From a checkpoint of a small mixture-of-experts model trained on Wikipedia.
Size: vocabulary 13797, 36.1M parameters.
Experts: 256 experts in each of 10 layers, 32 GeGLU neurons an expert, 6 picks a token.
Training: a variant of Muon for the experts, 651M tokens, 14169 steps.
Below are experts of layer 2 (counted from 0) of a mixture-of-experts language model. Rows are named gate (a neuron's input weights, with its number), up (a neuron's input weights, with its number), down (a neuron's output weights, with its number) and show model dimensions 0-127. Each number is 50 + 15 x the weight over its row's rms, rounded and kept within 0 to 99.
Before each expert's rows: a language model's description of what the expert responds to; "comes after" lists some tokens at least twice as common just before its tokens as in all text. This comes from a sample of Wikipedia text that the model never trained on. Tokens count by the router's weight.

# expert 10
Words right after in, at, from: articles the, a, his, and fixed-phrase words like order, addition, same, last, early, mid.
comes after: " in", " In", " at", "In", " from", " during"
gate2:36 46 70 46 42 72 25 37 58 63 45 66 59 20 64 54 92 79 36 47 40 55 45 70 38 52 04 66 41 46 48 65 53 52 48 44 78 45 56 51 27 38 80 49 62 25 31 67 59 46 66 63 41 46 60 68 48 55 54 38 61 57 26 71 32 58 61 81 63 40 45 71 37 50 49 55 73 50 32 40 38 45 43 47 47 57 57 62 44 60 47 48 54 76 60 36 49 36 34 43 49 58 51 44 47 55 52 43 48 72 74 49 44 72 70 39 38 14 64 58 23 54 45 47 36 76 78 74
up2:76 83 63 71 45 44 65 47 38 40 56 47 27 44 38 44 28 67 72 52 23 58 51 54 55 72 44 52 80 79 37 47 47 42 64 31 57 80 14 47 53 41 48 23 48 67 62 54 28 25 51 73 38 53 43 41 72 51 54 60 67 33 51 30 71 63 29 33 65 29 59 43 53 57 36 35 76 69 51 44 22 49 51 75 35 50 61 42 49 30 80 55 67 60 52 25 60 80 45 36 39 44 46 39 47 59 44 59 64 50 67 47 63 43 69 61 35 71 58 65 43 52 67 52 56 61 34 30
down2:45 42 33 40 46 42 48 56 66 77 60 33 38 69 52 38 29 46 38 42 51 70 55 39 55 66 34 51 31 43 48 29 34 59 31 56 61 71 41 44 44 56 51 37 55 31 58 69 61 46 58 37 51 41 88 34 99 74 62 39 74 57 43 63 64 52 64 73 41 57 48 54 34 51 35 67 59 65 65 61 22 47 42 51 71 23 66 43 54 68 45 67 59 42 68 44 82 54 48 44 31 45 60 53 56 79 32 55 58 47 44 51 70 43 55 49 48 17 79 66 82 49 57 70 33 78 67 56
gate3:80 50 20 45 34 66 76 52 58 55 53 40 62 35 53 69 55 30 39 51 33 52 44 45 43 84 41 51 30 62 63 39 48 44 23 31 65 59 42 85 68 45 42 54 77 69 45 50 30 51 62 38 32 53 63 49 53 30 72 67 33 63 25 75 51 42 56 40 52 51 40 34 54 28 45 57 48 36 43 40 76 46 50 80 49 38 55 47 96 43 09 33 60 42 40 39 58 56 42 23 52 63 68 43 47 53 54 43 30 63 53 50 71 43 41 66 72 61 23 53 41 67 57 67 51 61 61 73
up3:72 40 32 39 57 45 42 54 62 47 46 55 33 71 51 40 42 76 38 71 29 58 68 52 30 62 24 67 38 61 66 74 50 53 29 28 54 51 51 65 62 50 64 50 47 48 57 91 69 81 70 33 61 65 61 21 55 58 41 58 52 47 56 50 63 65 68 65 38 25 43 53 68 44 88 70 40 60 71 53 34 28 52 32 58 36 71 53 75 78 58 44 52 30 42 77 57 57 41 47 51 61 44 21 46 28 54 35 41 74 58 58 53 79 28 49 40 55 49 72 68 53 51 29 57 56 67 52
down3:58 64 32 79 65 54 56 32 39 35 60 43 55 60 73 70 52 45 30 45 51 37 48 40 58 27 49 38 64 65 53 32 50 41 67 44 41 29 40 53 67 51 79 74 25 60 64 36 36 26 51 46 23 70 35 52 47 56 55 53 40 63 49 19 39 72 35 51 54 79 38 72 58 53 73 67 66 53 21 48 38 35 18 36 56 35 62 42 67 45 65 53 46 69 58 90 62 16 55 50 32 57 73 60 51 35 71 31 54 48 50 54 40 43 51 29 58 55 61 53 60 59 61 71 33 85 43 66

# expert 46
Capitalized first words of institutional or place names, such as Eastern, Prime, Liberal, United, West, in sports and politics listings.
comes after: " |", " the", "-", ":", " a", "|"
gate12:81 66 39 19 87 59 43 44 41 63 66 50 63 57 45 57 60 24 39 06 65 53 48 73 44 44 49 50 48 60 35 53 27 22 63 69 34 49 66 37 75 35 76 27 38 82 72 47 62 36 48 52 38 57 41 28 45 36 63 38 24 41 35 55 50 56 40 56 52 25 57 65 34 53 35 36 50 49 59 82 58 57 54 46 55 51 59 32 36 25 48 32 46 59 22 43 59 46 48 67 51 24 41 55 43 49 64 36 31 46 24 43 72 52 47 78 59 60 42 35 33 32 25 45 54 56 47 47
up12:28 17 76 65 25 48 46 65 73 35 49 40 34 82 53 34 34 76 60 70 34 59 59 30 39 65 67 74 43 40 69 40 71 66 43 35 67 46 40 45 46 58 27 49 54 36 49 51 39 67 61 47 56 40 47 61 53 86 39 64 62 39 60 39 53 50 54 34 50 69 39 48 82 51 66 74 56 42 47 24 43 54 30 43 50 52 32 55 57 64 64 59 52 54 88 48 61 63 48 41 41 73 53 45 50 56 33 62 68 76 71 63 37 77 45 07 41 29 49 51 64 73 53 67 58 48 52 44
down12:36 60 52 55 10 49 29 51 52 23 77 66 82 34 50 32 53 43 39 70 40 33 74 19 37 29 39 59 73 40 48 69 53 78 47 45 46 28 29 22 32 40 41 54 70 74 48 51 56 37 41 44 39 22 48 66 24 61 50 58 45 48 56 33 41 36 40 47 62 70 49 73 51 72 55 60 51 60 67 35 32 40 42 32 33 41 53 59 44 63 48 56 26 58 54 62 67 26 72 63 35 62 49 65 49 36 62 45 87 73 50 70 48 49 42 39 64 66 57 38 48 34 21 45 53 57 66 58
gate13:35 29 56 43 40 67 36 54 49 65 53 36 35 60 93 33 64 53 78 45 49 50 60 50 64 39 46 20 25 64 76 33 74 50 76 59 38 43 49 42 43 40 41 44 40 56 33 53 66 70 34 43 55 62 44 58 74 74 60 42 49 48 13 53 77 41 63 45 37 50 44 67 43 39 57 15 57 69 69 38 48 65 53 31 56 48 53 34 75 49 54 57 61 51 57 56 41 47 52 21 18 43 33 37 65 53 83 52 37 64 29 47 56 51 76 46 29 68 56 51 52 38 65 54 14 28 41 38
up13:57 61 34 65 71 05 54 52 59 51 68 57 58 51 21 54 40 36 23 50 54 50 15 41 50 72 45 42 66 57 31 74 37 54 36 27 29 34 51 58 66 62 47 58 77 51 65 29 57 39 59 80 65 33 74 34 36 41 23 55 49 63 69 64 48 73 29 30 71 46 60 22 40 57 48 74 36 45 33 77 41 44 66 76 41 49 56 57 35 39 72 29 58 62 52 43 32 47 57 53 77 43 71 24 34 49 39 50 52 42 71 41 50 44 42 50 60 53 36 41 51 43 71 49 61 61 60 32
down13:43 65 26 45 42 59 52 64 53 56 67 36 72 47 60 58 26 59 67 54 50 64 66 48 54 27 47 35 53 57 22 41 53 24 69 39 09 62 40 29 52 66 40 54 73 44 71 40 57 59 44 35 38 35 58 31 48 29 72 53 52 43 61 70 40 66 35 47 49 57 63 34 51 70 84 81 61 21 29 61 56 62 70 65 64 55 36 86 50 40 66 58 47 47 33 41 46 65 64 68 75 50 46 35 47 45 57 66 75 66 63 47 64 30 68 46 92 58 54 48 32 42 66 68 69 50 37 58

# expert 50
Words inside proper names and common noun phrases after "the", like United, York, Francisco, University, film, end, first.
comes after: " the", " The", "The", " New", " San", " U"
gate12:33 66 56 54 45 59 65 39 46 43 57 44 57 48 36 64 68 51 25 42 63 59 38 53 38 58 40 57 36 41 55 25 58 37 41 22 09 61 61 74 54 41 36 46 32 48 46 61 50 29 44 56 44 42 62 67 75 65 25 72 51 34 27 58 40 31 30 42 40 42 60 34 63 41 48 41 51 57 48 77 89 69 30 25 31 58 79 57 59 35 41 55 59 44 50 69 45 17 53 42 45 49 55 66 72 39 57 51 40 64 28 70 56 53 61 76 45 67 37 44 63 53 19 34 62 44 93 34
up12:40 62 56 49 26 76 55 79 67 43 69 45 69 54 33 51 79 51 72 44 33 27 27 72 38 54 84 61 33 42 72 61 77 76 53 44 27 66 54 62 51 34 62 53 35 59 67 48 57 44 50 80 71 97 80 32 36 31 27 55 57 53 40 60 52 37 59 39 56 59 56 27 42 46 57 58 38 56 66 42 52 77 39 76 58 52 62 53 70 61 43 40 31 49 42 33 67 58 56 38 59 56 44 51 37 66 55 48 59 34 36 49 71 52 53 50 59 80 40 68 41 43 52 62 49 27 55 73
down12:73 74 47 77 31 49 50 32 53 20 29 41 40 82 32 72 71 45 45 80 09 56 46 57 35 57 18 41 19 65 37 55 36 55 52 32 58 58 53 79 32 53 51 48 37 59 44 45 54 52 51 70 36 49 63 44 69 49 17 44 63 56 46 27 46 38 55 42 57 50 41 26 54 40 59 72 26 66 55 61 57 38 47 41 49 44 42 29 62 38 51 43 61 54 45 72 29 39 35 51 55 52 55 46 84 35 40 57 49 65 42 19 50 40 33 49 65 49 64 50 60 38 47 45 52 56 53 01
gate13:56 71 59 32 53 26 35 72 42 34 55 42 56 64 61 46 33 73 54 65 35 66 77 48 52 48 72 59 62 57 34 44 45 76 37 63 56 57 48 78 65 56 45 58 65 40 39 26 65 45 52 44 29 91 31 46 45 26 22 32 49 17 74 48 42 36 31 45 56 46 63 51 16 33 41 61 65 26 41 53 27 58 47 75 41 40 37 35 71 45 65 78 53 56 53 63 34 21 50 56 48 37 40 72 29 53 31 54 73 60 31 44 47 41 46 61 43 40 67 52 43 51 50 34 50 72 82 46
up13:47 47 58 77 51 58 40 54 68 64 42 30 65 36 56 28 34 60 45 40 58 57 60 52 41 85 56 50 46 23 68 78 53 46 19 66 33 54 71 62 36 51 46 39 77 67 54 29 22 35 40 74 60 48 52 69 30 59 64 88 65 81 63 48 61 50 45 22 38 49 42 35 48 49 77 41 54 53 44 74 39 38 55 46 21 37 59 33 52 54 60 40 58 60 45 41 40 41 49 24 39 66 39 46 34 24 73 63 64 33 28 36 46 39 56 38 63 63 39 48 12 74 43 58 53 33 48 45
down13:24 46 58 65 50 59 70 61 73 69 62 25 58 64 57 51 42 50 68 35 44 38 23 63 68 67 32 49 58 61 38 64 42 71 54 58 59 41 70 67 55 30 66 50 43 30 58 46 41 48 35 38 35 70 51 52 45 37 47 59 52 60 39 43 60 40 43 15 78 72 72 50 27 61 59 62 36 72 58 57 53 37 43 46 32 72 52 32 71 33 36 90 50 26 27 61 34 48 33 37 49 53 26 48 60 27 51 52 50 54 43 46 58 33 21 36 45 40 45 52 61 61 64 42 99 61 32 35